config = dict(
    d_expert=192,
    activation='swiglu',
    router_score='softmax',
    balance_loss=0.00109,
    balance_bias=True,
    lr_router=0.000394,
    lr=0.00221,
    beta2=0.99,
)
Below are experts of layer 5 (counted from 0) of a mixture-of-experts language model. Rows are named router (the router's row for the expert), gate (a neuron's input weights, with its number), up (a neuron's input weights, with its number) and show model dimensions 64-127. Each number is 128 + 24 x the weight over its row's rms, rounded and kept within 0 to 255. Numbers have three digits each.
Before each expert's rows: "comes after" lists some tokens at least twice as common just before its tokens as in all text. This comes from a sample of Wikipedia text that the model never trained on. Tokens count by the router's weight.

# expert 12
comes after: " |", ".", ")", "\n", "==", ")."
router:097093120111135173128134146136164146147133127110143126102096120134090088157102156164120146109165148111143115139101100157096144151111105135085115090135112122161120084160121146136111131124163100
gate0:114152086155155121144089154130096125122113125072116097172146113148107111128122097109132101129085120117061118099126111141118159114115155088144133160138122120124118143153147126116126135101123149
up0:124091151095116143133150110129128137123153084175158141095151134112141152117127153117137157116154141081181146148162157121134128128115098158124126117109105148118129127118139130132122129142130107
gate1:108137183143138094142123108103158089135093109151096148108105140138157128122118077125160160154159111105071132123167122094149118134081140144117136153126083134140116094112132191106150097105152079
up1:122119172141126136148126127096144116175073128147083164125100137171147154157093081146142159139160090114078116141132129124132151112071135123110130137130109140145113110079157182135127118138124089
gate2:144154088127121151129126142161106106087137082143165123107137167140116139121138131133130154122120119155156136166133098126136136107119089150131126176145126124131127101162107146139120132117108129
up2:136118157074117102102145134141115154125152134163124179118120124127147133121120069107135096109109157124130122147118095117079109136120106142121108126129134123157133107168127152136125138115129104
gate3:098103110189065155101150121101121131137118155100154138130121122152124104135131110116133117102140136109107125091123096137117153170107149135148128079134132118148124086139124134110107144144171118
up3:124166119172109154037152119125128160086115149108146131141122130136071094112161084084138129116121121159128131089129083136126148172121157113122144103137094077169102097129114112115099148130141099
gate4:150146100144132166100107124135132119085128124115147170106126139095107126148134142097115127100113135106163161123130138090188095129109120105149128138111089104099131100135128140178158143128170129
up4:116148098167116133098101146137108128109104118099149160086140138062132100186161152122126122090141141126136165129133120082150134115114114080142124108121105123101133095138148132152174125148171136
gate5:127126130137146122143135115120082158099145116167152127108097134124159146121108098126145122167126141152145137160121171155133120131111114138181148190165138168136130150129135144104138102105106181
up5:122126122122168132191126144170086116154129160142147113136127129113129152141109139115140127145112138173171128141110138157141103127169123119154130128137103160144120133161135140125156142089158135
gate6:105118120073150081110121159142144140112135180118139163119125129128082113080087134138064111134123165106091118118130171072122160116109150143129126081099116114162132144164112128123094133130105165
up6:139148155105157151109123130171137125137155146140152143120122132139119136143142095127132129126133143162140096140128133135136118150145095140151147145126126179139163083113153123117126136122154108
gate7:124128132105112150143141126118110119178151112147069127129075125115115170098126125083160098128204191154121135123122101155142120154127158077147165081121097155177146098129124107127180123113116120
up7:162109116115168145128144125105137076110137090129123129101087166131178122147073128163153118133169173129123127129110110119137087130139157070169173157132130167170128107117139116082102083139117098
gate8:089133131173160137140122140149143171126149119126113117127124120129149138129099149129131133148123141141111141119152150152091144138146086100077143119104121124121137114145171195103126135124090114
up8:160140111104118136110146114119075101119106123126135128118133149145097122131127110132132104094140111135169128147113107114161107121115164141152140165188149142105108148091093042134119100112150128
gate9:101145153116131155144183141117114086143098118086117098139147105183090128154180132126111113131092136122116120141104149121132173104102145079138128153117140111139142114110100105122118112122119129
up9:116147118152112120097132116131099159146112146098113118139117135110149131095152121192134144120130127151128113113104133143140116127107095122095099089158171144090126124152139202158078144115132109
gate10:131115120132095147127107106094169068162100079141169158159101110100130137142106110155133111099112122121112144134112159148130099117131083147099108101127154144113121123128122116111122135132170143
up10:149109160122143147123135160146106104178155162141154122145121105134122109125209142087118123130151178105156138147144081125138087145150128151106175138144174158074115151068120128120168129149135133
gate11:189142131170120136148116118120121100133142120118129146156124128130098106090088172167150135129116156151091165144144111155139169125158141172099174121093115082087109129120122135130089150160141125
up11:092113129139158073106151137115149127115112119126122067091148139188167161129176137127105117113100094137144095132163098155124115125113114110112089120163163172115156118128147110141149124113116096
gate12:114121132095118107161106116107065126086106158101164086101155117121139140105128133117114112137108099155162152101137093114127136153150131135103120120145101116105155131133146095134167126124127124
up12:129165130180144130095172125154144130143140124150130122139084134130110128120131103162128148140138090106090077182107117153108139109084104129137138116086162146152087124126114195126117144129132150
gate13:131129153121121115143124137122095138146111170118169147102138120135130141134075138124136150129115116122163176124096098142123103123162136150143134147172096142121133141159145150085152103096153155
up13:131127149113123101103131152177082166170091135110142149085146135122107098141099171127114143143139116135152212117121143128128124128136124111143110118145148144116096117110089061107182119128133142
gate14:155151117163143138106124149096179112149092102115087145086125140139129118161120104118118114121147126133088126176160142130122145151114133163134124102140122147106150120118174109140148163105122121
up14:101108147085088122133120134154115152113166148125163103148151098110167127111131153164156106146158139135157113110099134122127124115146156087122134162106092102130129128133111174140119091125178155
gate15:168152138125175136116133131143131100144085167135132097132130150117092175115145131174127101110077139155147145113099123121133103130116150177139141138117154147143122104137153106083105107130143143
up15:175160144093182143108141168141129108119122166166139122163117165130132143149153129171121094118073127143151136108107115121152106161071100142122125145091143144125133090101129131123078126152158140
gate16:131157113124125117166092143164080144087091116130186155103167111098175137100116103137139160108099130082133107089167121128116103106120133135128141115109133105152124173112084117140164106138119130
up16:139099143111091139118147151126129125091120143127146141105151117139120114130108131076106093109098134151142112120157127120118146153139136142147110118105184113185086118109157128116138134139129120
gate17:088116078129129165162117115113139137159120171124094135143135083165130127096117144094147172074121126093133144145127137125153123142128180123068143159127100141135130106121106135141141139112111117
up17:108155138132107135121124099112092135093134125120123123152119142128090160126171115144105134078091129162190120113131156124115106152131142161081130098162128107178142123102114165081106117142136161
gate18:130104071076120105115139146159092152131137154110150132116153153111087116081135167090127129142165117145159154129075135156088131113080193121136123131137137122120153118133110159155104098139121149
up18:060113112084121122140140117147127146146124157106115143149130130104107148093129137123170118126149074137110137130111122141081139130117153137113113142146161155131117126151114142111137096121082165
gate19:098087154132168153139111131132153135150157130117102149136103105120148142110095159123113140134111132137120137146136087112148128167104153114103114159152153124136138063135158142110135124118125156
up19:092148132124079108117081116083126141128082105095139130130117195130120105097132134134167135130110145126116151083108155095131123115137099135105135119153150109126145143145137116131159154097133126
gate20:135146137114097137065156127132144121152117142103128137137121143095101122117138153103122099134131100151142119104123138165103120123109134103086128085134129122200091094115128109141168107038108152
up20:136135124155111119141125122147144114130133149133084171145119089108137074092141161131157141169131130135109107200155095141136162134121114133142136127123140125105128148113131123111114096150127143
gate21:113154162126103102141133138161136123118126135139124130109126115127119104116203127142145127155178179129146110106116131124123155157146131182096150069097137113133159087175119138105123102098130080
up21:140136104120148162132128129062105106104121087134121119119131154138146168136044146121117145096056088129116140154152125123161122103110098095172083174147122122156115169103108122143154128167129167
gate22:105123130110171075126173138157138137146138115125133117115127137136135131149119120106100173132164144120147133173123166143175119174120093122132139121080174146101173139181117109158115115129150167
up22:141125146142135156152156083129099102129120141143143140148141147090138129157090109116151098109143117101114122118109083105146154117100147106170152107128163146180142127168166096128146160131089146
gate23:143171136119129112125141143102129112156135150161140140136090141152171141126120144126131152170166124120126115143102185104142139115137121145073114094075136142140141105144195140133168074123131095
up23:104107137129106135108120111147096154075126121087129127140165137104081134127130102118131088108097125154144122098167090120134110112117132137164130143193135128107107163125070137136096163163127144
gate24:123135129094152110140113157158127163143128088144112119079157147183150136151117120128148144154114148153150110109162196110107153139172106138153112102129096130125128084128103114134094109117154156
up24:123162112103154105111105152150157148141125071133119086061137153180160143124142110145138145146115174154124152128132183102093156136172085179145108136149084123130113106106141100144111105116146126
gate25:148136175165137099106131164118163125084155140137115135114098109114107141120104133152105098118127117133100127129129092156104107141177113141077129127135150117114127156109136092101146127131128132
up25:100124145099106146110115107131059112174134120131154106124179138150141117119119133089155136119161114139141098126145136103188140108096152125162093138128090155104121135144117142145097126117151141
gate26:189152118135158131090140149118141085123136163147122117109139129110156120130145138094145126141143126105059147137140114092133118157105114138125107097158130137134148151156133112149135151123132125
up26:130146115132151111151139149101135151169143165150084109161148143126123140136120145149133096130154134157132126140123136167099149122133193139154165136130158129100125132097131128146114112124110114
gate27:145094163154096119164115085105118066127123104134051137130117173134154143118106121091162152149157157157167100157169169125135075123145124107130110160108129113137114133156153127132121143096102121
up27:123106096107128101097101126131100159114114115119142080141142124139124147096158093131066089112139121117083117121111081142113155051163129158110122116141183113138123175136146142100146097150127126
gate28:141115154101117093135131117116095123124152112124143121094142120168108109122107142099111088089136108118150136111080101125135125136123191104150151125147122102141143091150127077140115088131126099
up28:149099135121111090113158142107098088118128139129096146121124116115135130104099118080119163117082130139130163123166155159152116123135167112151143107183139104090123134131169117128146135092102136
gate29:136101140112141113145149075094092107157145134090118155136149137107103136107118117117131122140130102180152099119106159099100104109146144152126167143114093106117140129108179077112167154134137116
up29:158146159147140187092150118119184109165133132154115113116116107184122138125135089143122163122158163122095132131146144127156112125113108107114113106122134166115103143149131123161110103108140171
gate30:131156093105160112099112105077120110154116114123164087146158132124117128139129141134134146130111118162118168141122118100119089110135161169128097121098110117128121133205113107153089158141179087
up30:103108124117132153151138117145165087111112129136126119161077142146118119131161105142145133115152113059113137131144173132130094165078109113164117137128108094161153119100134137125144119097129130
gate31:108144191170148121117138168159112127144114133115129169084148128128160118149090149151143166156147118095110150126119126134100115113129114094128093113078140110112102142121171103130084090131102177
up31:094118191152142127084165183153126114151120150127120160079126155109162114183113146138131142165127123092127134104123118121094091106143120104132099129069133122111109133115201116142074102101103180
gate32:142121163149103130119121128143132134086147142127174133130128134129114117131110112121117143109130129094099122125101159123130153145131167124126178169135132164177129160076109131112111156089114108
up32:142159091124122120149096134117124134156148109155130104173114135129140128116094139135130107130088130148145149121142093117162095124156122124115164113162133110114168085133158143159100126142131120

# expert 30
comes after: " the", " a", " and", " of", "-", " an"
router:143133116105167137130141092097081131139134165114113136129172111135130116115119135145091141169110103070089153087164118135144120183149141160112099147135110102154117127063139109159161149144083121
gate0:098127175161159128144111114109104151144136169168134147115130096100118166109121132110163094068132138108140150042135122156146130161135093099151143132116182135128135155130141130144135145119157136
up0:161132081115100143080140137119128135149139102105142134160162151149103084102165156123124137173100135125118123198122153131099111078143177147089129117118096129126108108111112145127124120167135092
gate1:143121131134166123154122108105145162150097073094144112118199176154065143128070103158134166093111106142120134112115130171091126153110163167074117127129117131098168109150121144133094090116135147
up1:158108146124143087118131115110135158159125121092132137164173140150103124171096098129146114148127107129166164125115121170122130141077131131104151130129122152100158126152133145126127115086101125
gate2:177146104122124123129145094176114115119124172123132116153154128095121074118130151141128128154114107135129113132104111123120124096108127137115134121139149150102129116148140114153094136188171092
up2:165134109121134139132156066139113130126131167137126113154139110098123083141150148118146119169121125155117092119104108131145131112120139132116118094144135126096143126136150106136120121176176124
gate3:180132100109139123127114145110069134133093139120033157104141133155123153141160132171107136126147182136130105111129159117156114143148176119125125166080108127143161106151127109141107101145113113
up3:169149086114134134137106127152073157146111146129074133109123161134134157132156158155119136110150168110128130125110165124153116149162160121147144157067100136143144112118143139130085127149119111
gate4:116134118133127095070123156091076157143120096117094122111175160109159115136167143141152147113148121142127152113134127153144145133139129108113110114101118123160102151123126138101117086136131162
up4:128126152132108133183120096165188087134123146147154140150048121161111159126070121133128116132099135122131103152116135115114115124118139139146164135162132128087145109147137117171092174127121117
gate5:124135117143149129127125102150138110123131129175114118148146122125134110131148128109114118155132131156132079109126127114143170143147128201162166106104133126135099097177100139131174126103149156
up5:092103110141141131174118123081128147151130127118135124163167102132106138123152124126138113106177125139131171148123117114158151130109147126126121089117129135176127136146130152145128125136141105
gate6:188125140117129134130088110092160146105126166110147145128122121155104128106083152120167158134115139127153098109144122163163106113108132122112139144098097128167106145121146114121099086145117148
up6:107123128171122141129128136160095125119104083140134120112115134113154142129134124143101077139143138102106161148131138101086161127147129129148109136162172121095130119166109163153159150125144109
gate7:171095145133122221139139127138154113125152126115174153142140128134120128061150131144174140142144130097126133161120098148099119136159093098129152122121097108106084109126162144110133166149112143
up7:172129129141108154131172104160120146147143077130157185161146151101167130093141126152134124139143138116140140161112143133122137087140105120175106092160124086103110093164120151112148155127131126
gate8:064125155136121120143136098115130103123099144155162117173148153146088121132092159135104139176130144131134178145180119121116131166153129164157148131114083114163096124123131128127156130166092113
up8:120129138156110084151140142124125158112144165146129125128156151109109151124109149143131181161110136131146136135179074105119119178165117073168142157099116141125164173152140147119121146152135116
gate9:105179139145117129111097119118109118148156116082096104129098190149144122162134100150112126156150147146116119176133118082128150162145130146150108128121176106114161112085117152130170174086085108
up9:137091125121129134156167133139156142088084123160143164139160077112114124068100143132148140149091134124153120091092149165127128080087087134089176120147096145137106165181113135117112091140150135
gate10:157112131143139129103136128136125108155144114157137160128147151126138084142101166163122075136144139167105087121096160072118114148130130175091125149128146113123116152124159073113065116138140140
up10:099137145125140107076115114087148072107109128107087112110154138152155161116158121074153142122139118118133142136149144146107146102157147108153126137112089104126121111139111135139148141128135114
gate11:114108131145068122093124119108136113172119138133127097144157102153151151097109140079121139102125090156097130151134124121137103126125127119098106112177122075112100087138139106133146170122126159
up11:144127152132128133149135122134100149171175130147143147129121128183126146183119107141104138167143110100117133129106136101134127144157180105149129122123111143151158153130163147121110092156130108
gate12:127150097134117114145097173113143123135137125110104117125153105148138081120121090136122175141131109134120133127080126129143112098137129108157114128104132099095105098127134109094102142154126131
up12:110120111125136144110143081164110149140122136135161118140110110106138168150138160098174145126103105103155141114181115103118134151156119156121127124180133143139109144096126148144178125108133135
gate13:105168172136164132104137107115097139099116164132162147151093098149111155141118105106162116128141131139130147105117141107152130111100158156146095173140176132101137123109112116116125133110113135
up13:125162156124133123092130127120127117113135122147130115122110074125128134135139125124149097109132150119117154093106143118142127141117156151132098148145178132096160108102111131132140115085116141
gate14:143111115087127105120099082133126124150135135109107131135166137072152089085163122133107120125162140113126124093108104168155137103158139147150110091114161144139155129082134119084112125132084129
up14:132097140090117155117102091107094144115106135127071130122127151117171095076167111129101105122155147109083127099142115198149128104147113171130143110126124163130130108073142139114073108130112121
gate15:161135148144145113130109129128136138132167129127119149102123129122126135103114169123152059182115161059166073110150147113120104156125142113136143082150159146152126126065144098110128144153131136
up15:154135144127144099111118138133160150133145160152151139094102104119120145129119165122139068175094166104170066115140133117122103158151158134131103102136162157140132106095146066116113119142156124
gate16:103138158155124119137129088115113122134171135137150104102136128143163113130149125118144169120112080093122077103149112138152117084121144119125137125114141107118116123146150123149111085099066123
up16:106133127125175134134135162152127145129125115145096157104131147151069099122138129134134081106119102195107186101118139112159098154131131130142137129142106131091085125109163132135155158157157129
gate17:162114096094132116112123088140137117074120098139085101125092184139123158140117126086127130094120153106125139163080153094103131162149127104093103110147095135141093139109131115085109117052140092
up17:171123132097153169117135081142144113071121129152095106141131130104170113156137121088114127088100135102113134138097145108053143152157111099091107103133113154127130170146097100121126123126146129
gate18:149162133134116113155116075145123099075107159137171090099111159136081125083145136146088127137112150109131167133108162092122159153144080136193133144103131126143117162073122128113125147134155130
up18:167151123117092145127111080153099095106123141142151116096116137141140094116132128132132111112106132111120113130120154130054189160127093129172115152085104109153112126096097120118147188114146154
gate19:110125148111118085107129154120145085147101098070119089113124105121143071107105126117155148135139158128103113153133128141134159128165092146175155095124111137077128141088102124117119130136119119
up19:097139140122097084091162132102146117127112082075114063120106131107170111105126127121163148089138174121118107106133135138132161123174107140129158107088105134093108129081131123105144147150133141
gate20:106079118124142120112122160131127105145132134113121108107108101160095158065173132129136114108097136110158134116131129123144151175171129169123122074065107133124103142109138125153103100111147131
up20:097112115133164118124117125137144112122146134125108139127085109162085133076162118132147129112090134103191132120155138118135156161187104169112111052124131129139103128129147106151101131122130149
gate21:153185127127155144108142116114159122109142140108152118149140123125172128122099149141152124149148136121164105117093122155130071170139130147124119119149140107134081155125136111184101142151117170
up21:124112122141145087126118143141105115130157147082097138133164144134116093147143098133079137138087129098152182152169127096100118128122091108108099125122172160106145103127117128084151101123121119
gate22:121083122124091154169108122132144142086163125132121133157095131137141123136084130150142166097140086101105089140113130132143145140141170160099134131084134083180151135140092068113098162132163097
up22:094111117088120141146099137121143106094157134129138128142113113162165132124093138152127146091122100094115100125123121133150115137137181173103142123097137096175118125116112110139109149124132083
gate23:145173130108108081121109172085151143117120129138134138138122127140087097132111135116129099139088114100128146106167156096173105141139122158089138103098154112153095094113114155133141126144145140
up23:140087129119146134152143102149130113133141122123101115157141121117171185126166123126133150110159131167130129166099091151096150109104127136152111157180133137139152146129145101171083105109154127
gate24:105089080108176122130140152108146119135120163129131122173130121123089128141150097148148106119177095098118123126119100150157151174153139145160089128118066132137140114155161136098160101095137093
up24:149156133152113156134120146143143138121139092141123177102127143130129112110111143137117140158085157162128107114137124116122101088111100117062171107167169092129086129117087129152095152105128156
gate25:109120110151159148096114119120172154125144146133139157120130135119111114125129140100164114114157132135072140098137121136185084137095122117113108102133123077116102106129122115117102116106106129
up25:110129108138146113118115112100149188116158144138114148127140152131110139131110126110168142106162101144088145095139101143186105166123119120111144099118097101109107114107098101118124109123097150
gate26:158145130107089139100132109121109143124176171120127122100124120141174068115102131128119121080124118102139118175107143166155100150110128121136093084093150096090090124126140157137085120080119097
up26:122140139125149149146144131154124130138095103112153085125153106149096176117129165133133123167119119133125122142134123128122165084110137155126113145112145145162146155137119129096148105107130091
gate27:131122115104093097144085174138122091155128161166160130138155114120172119104148121167173093149109141163141139106135127144139154078107138152131144092114181103181115106122122122110141138144122137
up27:137151098119114094109074162106125108119119118147156110120153128153120120133152153155154138118125123140144096102141137161116138051103102111133132085125153092140079108145129161123154112130117127
gate28:181096133156148134151140142131138121110124101142134100130100149135126119133095168107125133132096120147125108123142129169142137097143123118115151164153122191128106125099177139134112108114125100
up28:146111127162134153145133142149144125097131113137119112134097181130138154110111163134115139138098082157130128119141133163129138098136114112131116158166110179138093135079183130140104121138137101
gate29:186109146138123123119124136152137101125122169078115142117177149143153117103138123115089139127158129158135090091140113067136114142129151133106150164128088137126118114086155120112120173138116149
up29:163127131105115156125087133120117135135113133098133138137129120140148145099176097105100135143159182058153122127138140135101163118109102129122142154169103138137124118130163144117119174126121165
gate30:115113096130120088120132149157127123140081109127113149115156111137125130120107110122093169136117085152123075138124129136121143108126104145118103145131113126112155139097108106130147131127130137
up30:138164140151124177140145114116098110129198092105165103166122152135183117141116145124163114138125198139153154123144110126140134109095130123108118107149133137108110130128147175129130119105099110
gate31:128132159143127125156121137142131081142097125125102150143122089128144157123145100117130097122138105123108117157125140127119085161127141130136083097112188131141135149103134192110160077142111116
up31:155131152145136127159130112117109099137136127148092139128109124115130135118123121137101120095137132133108108166117146134124085134135134143108077079107151113119146162108118192108142091166111120
gate32:132136132121129159133111133144135177123084112128095164138161161151142141142070147173149078118152122132094095122173101084120134121132129153102079113096099135062146102107119136144112128122138122
up32:104120135175095135124143115148153143134114141114124157126128125105134122071149111148149173107114093114135118109147103156134097130135119148114145121126112141153105179104103127119129100127175160

# expert 39
comes after: " the", " a", " and", " of", " The", " an"
router:099130119130140129123114099146113131106171122104140124102134078119119133146138137150122153111164091061121141136131125123106134140136125133145136143094113152112121156145161131137163091089174101
gate0:147118149110084160118117060081145115124159133125157134147117093107137138155129113153125082151158126077138120130155121104177101120147146117091139117130102127109111171170115131147162088093106148
up0:085084082142106099152085084135130129130165155161150098168115106131128118125136175097109131087119136103148139116120142121131107125149144131097141120129127161125103089095123163086122124128148111
gate1:121141110123135121097119119108122090124100175158117123113149092153169136201169112107123153123144123087134136088148120173132110153143093120105149127164097135139140076105143143083116091094098099
up1:106127116115172146110115125126106097174096134137114114132133135171146116172135093114137159127143120114136109110121106149115102142153107126131158140155114116148123109103113152081145117115099120
gate2:137127099133167150127135133105104114110116128136086152103107142068133091125110158140129155144128100152193133164104164164129155168136110176126138093093142106106116110116131107152126158126147112
up2:165105156120143139101101160120083124103123095147078166176165144134131107143114135098146152119125121169132106139139175138119149130102127119156128103124132128138116139148137172071101149160149153
gate3:121141148078112149120132118158158102110136102154142130138119135120122164130125129142133123143090186113108113123153105141139086105113139181154120183097148103133108143148163165161154119100090098
up3:113142093136106112124084151124118131113127166117142133124122116124086126114102140114164149093169134165138076077120140107115151117155110137125109094150116103134125138108099109161135142144124121
gate4:143135107133122131119165175122156127156131123125138169157092147140170111128129150112148144149150101085124145089094166158156118130147124129148123154127144119081166157143115102143128167157152132
up4:123130140141124134119154142136124155136146122108135158130101172144187140131141148123158124150132107091127164086114181147127135133151112140122109150100135125096172130161144140141153162170150127
gate5:125126142142125167158158113134095122111117138140182155126155124133146105113158145139112124122139121137136109116140146103148092126174178165124095115157128111162143162116174130120119117118126140
up5:111126165131092140143140075115100132150116173136152127127135123130132142140137175138122123127162173112110125140146136160158112128115120120080113141135129126126151111101141115132136121155124150
gate6:082141117120152095130092103139124144147140067119143149078130153132140101149171136140124134144086126156103149078119168136140135118143107173145140147147144091126141108132155122151109191155160138
up6:163109147124065139131170162130129128138129160142092094168130109145101130103100107099122152094171105147170127136156057121128122123144133116116084111141082146115134133160101141101128067104095118
gate7:126111103151173105112170106136149140129160103080110091121124091135120132100079103125120118108137109147095143116162128128115140115066116078146157160143103126144122172133108144070122177160147141
up7:120102097135168131126131114115126118176151149116111117139126089141107113126087116137133094128167102114113128123146102130086157139133134091165150162160109116174107192127116139062117164130125174
gate8:120134136116130105155096097096158111138151117092116155103115094138089126131072124149156155136169127126134112136116102134142134154107137104134129108140140100130131108136154161124137113090130131
up8:138136112131116140123162147157147120148117156153129100123127141129148103131166161120122121117084140127129142147122133139129124097128091176099117142139111155120132138075121095118104122141109104
gate9:165142127127128127121159143186134132111154128142159076108098108099141142115137142170134063115130139101147139149162131157122146133122110099154110109113125135121124173150063089155137105098084137
up9:129118115120150127149167132176105122126137115151141096107130087122150125098105134182141101093101114117131127127157135137173107102110103108157101099136148106116139174148076115182181160126097102
gate10:121149169131096080117146148110109088144134106115160156117134139159113163127188170121099119123107124070137101134142093136141108178166121144116154124127089111178147083133129177092131098115136127
up10:133141188156088089119146156121112119152159127129154156145155127124116158124134163119095101127102121120124085143133090116130099163143130140122144110106117121162149095157147172131158094102162112
gate11:130090130153113151138144160121132125139095152127092091126125148153130105101130138145109149111162125127105127113116085126135121095117145116135093091082149152129116098115157139157145120118126116
up11:137160120095132136103107120127123110121154090137164192142133115136117104141137089096118076129099140141158135137138152128126161140153139174122149163165095105117125133114126139121153134147144120
gate12:106135152160126158187107124103095151118130092141149121114136142133100141135121168162143100115102134077147097134096113131138135109113124160107147140112152112136169163133135134124128153113150155
up12:142121154160133124118069166142094148151108117128098141119091109137150129129168111137134092107122108146111120148116144137153152139147163123151133109109158179122100110139117143116128103126110160
gate13:143088137123139114114082151113121109131104145060133141147170171112097159119162114127168153114133121122106088102111172140136139111161137161134118221119092120147128041111115113152162111156110135
up13:153119162116167129136122142136136116154115149102149154146152108143072152115128136118152102134118139132151173163088140114155138132160179132133086183123122124106150062100130107125154154153129138
gate14:133143105136102144156148132183148102120134123122145145086144088114140108115118160119084082140104112170141195132066160121150160159114140125120125140107125110142131145138144144183088141149150094
up14:108136100146119122179090106076102119128075119139129146132142162123139095157140108118087097082171112125117144124167121071157130144123127142126100148105128157142121190118079140111112147175120143
gate15:116124107077126113130129116134125095094124139088133159107098107126102098146126121128144108072081128133136132138136110081112137124127125142134173095133103089135093157182104138114147137143130103
up15:107129112072133131139131138135139116093124156093136147121090106144115091144134112137137111068086126124159117119126113106119132129109116125129172079128122105137080159170121121125130141140147135
gate16:111135094133129161123163124113115112139132188125094123124123109119102136140063108154136111115081121098103069131121161153113156151127169104075156146125132163112164121169126142085114117151134109
up16:115161184122132107136136122103097124101109106132150140146121147153123116135161141103090142159157114153138178119112109117105107105128078152160126106107110135146102132110118111127114143117117149
gate17:135109153143142105098079131117119123160134122127137110121120166118160150155150139120097107129160163078125138099095176099115146135109144163141143137144119078096122151126150084068108127131160112
up17:142167125126102136175180086142132129099113142145115161121129081140117107120112122154135179098111096159141114148154111155152127141119100105116109115136166156163129092161094140175121093126110162
gate18:143145104175110106114108161115157115145080157140121072111113106144106142147145143152125162115112070108153129150139114174133090121118093130149106103093125173160108117119164122141164114133121187
up18:143077133084130153087153086088138104136159126107129143108186123169168147115121121153131116143149149185088170144124111129130123094162125126109134122142144099111139138126097116114113169099151116
gate19:152176163137133102100107116160124131111115084117123133125143126137118154129175138149117153184136109122149117106060092139124122144125119133133137143141142146145122141119098162134148100144161092
up19:091107103119137156173132131104133109153134178142141136117117156135140146119093128121144110075107176130096128150149145100159139128175128133115132090136157097112151110089163114131123156099086160
gate20:120128135109109092079135123133114145170120118110135157099138121136175114113107106146100175112111168095151174143121168147116123152139133171160119143149137185148177137145132107121140217133145135
up20:125143136127130087089134127124115174179111109125121144092129118129173128144088125143111160139101147113141148134130143155126125129133140142140139127142141138174175162162108121137167185116157138
gate21:117158133148147108119139135095148120122087114135112098116124110136106123078113143076151119126122110096102088124154164121088184129111143106094085127124136119141106112132144149080162096134138108
up21:134121127096138154094146127091106112113089117142127095122119129145094139100124121107174106095125096031109112094175126145112132120095144106089080135147136090129114108127119145108153112120093123
gate22:143132139102128066135160151111134136113116115131133136124150077166124110180157135130129098151163144112150119109137124097133112098158107139157141109118115095163123118119153102092151122114138142
up22:112085133123108114141092119128166124121176116154123143131125204133131137173089118119144122113113117157141174147148141107108125109126126116127147139100112171135156116103112133178104151119135163
gate23:172124141135115099153137133128150126177118177122125190111102178100094121161136126121105133125124114128108151125127160137119142114127131122140160133114106157089148161113159123125111111106154148
up23:161146140139122103136133125128154125178101162117113173101106177099098122158135127150097131124102127123113153146153156133130152104129132142142161141112119165093154164100158123117111113090138135
gate24:140139112139122128161133148137117124122119134156121155105123152140102107083119100135111118135151108149138209121080119114134106066153179153111172131105183098085140141177096161156138130148162126
up24:095156111152113138142103149116128152111105132155110155111116127137143093082118113097096090109188141136115167105131113129138123085120144155127164150128184101098105139171124159141119144142169126
gate25:103096130152127125106142145152093131106132144153119144139142143127175115116136160064119120145133098125180112130109108173122084154092155121108099152123153106130103164112110120118144115100111123
up25:122141140099111136147121159103141108123094149117078125140123094144087114111142116171100138129116172137141124128132131115110187115195105167136139136121118152150180098129151164112135154140119143
gate26:111102138118101140125103119153131173128104128151132119149100125127149174145088148121107102141136140177115103113112133179091146139133131132117138151115159104114104116144140094125147118135123134
up26:122111130144144157132118072119142139117113181131111128142112114145130121132117161103123115155136126104160126122103114104144148100147146140077162094129118132136124097141151089149160101115107145
gate27:117107090103149181131142114162103146117116140093146141117114086150115132116141115152124138117125110121089122125117093159089103097131088145132122154115140106108130111184195168099146133116139107
up27:132133156113116103113121125123189148130162120148122091146140132152106138123095144115126116139157134124151159112146134136126093166128145123114130126139108144128085124091059096177082094186110158
gate28:160135127094135126132146130144119129206119114152126118085153108127160120102119131110158127129111198069164165096141112163129145093153144111091117123101117110167155095118120102106117166115145098
up28:103137133128119115169109126125140144062123146102123140174119132135100131159144133153123120144117064165081104142121135096126084141120119151170131137150157124123142118126147155148144070129122148
gate29:093109173117153096132137104115132111129129125074153102146139120088144139101131143121178161153168137112130126160163142121133137152171119137159144133136159090178137132078122165128123092114123121
up29:144136174142100101099109109128133102137125129080113134132141109056151121115101169118139152139185156110124171158109087107131130155144126110170128114138112091150119126077124140120120107151156147
gate30:156142145124174123103147139107133132108158143147131120147130112184126106124136122148158130136097137118115095118141129126106119175136122106149136134096172092106110119122143127086153166138124127
up30:141119121128140115136129167129088178123163124124129131135122149159132180167158140123142108120095144089130120108130151106206139134156158121144129136110150166102125138146128080137165119152136149
gate31:142134128164092128092162131158120085155122127122106113123114105096180107089114104102115136090140124118129108117137122145119121136134111149120122145126135095150109121127146135106110088122109130
up31:086126142050148125127118122150131158109104119153169135133135160147083147151085138128120150158104141100157132145137106118172111163115147141107160145115126158074091144129126069118137146133128155
gate32:149124081130122168114132137114101146159111122108125135126142137120154136134126144175137150141142147094108114144116135109129132118141163118121160170118096091156145113161161125088129131102132129
up32:124119140172121042139117136171133131166147145108109153112124145146114115135154095060153128123144104155126115109102091122111153119129098112142118103123137180128094147089125113123102134107069157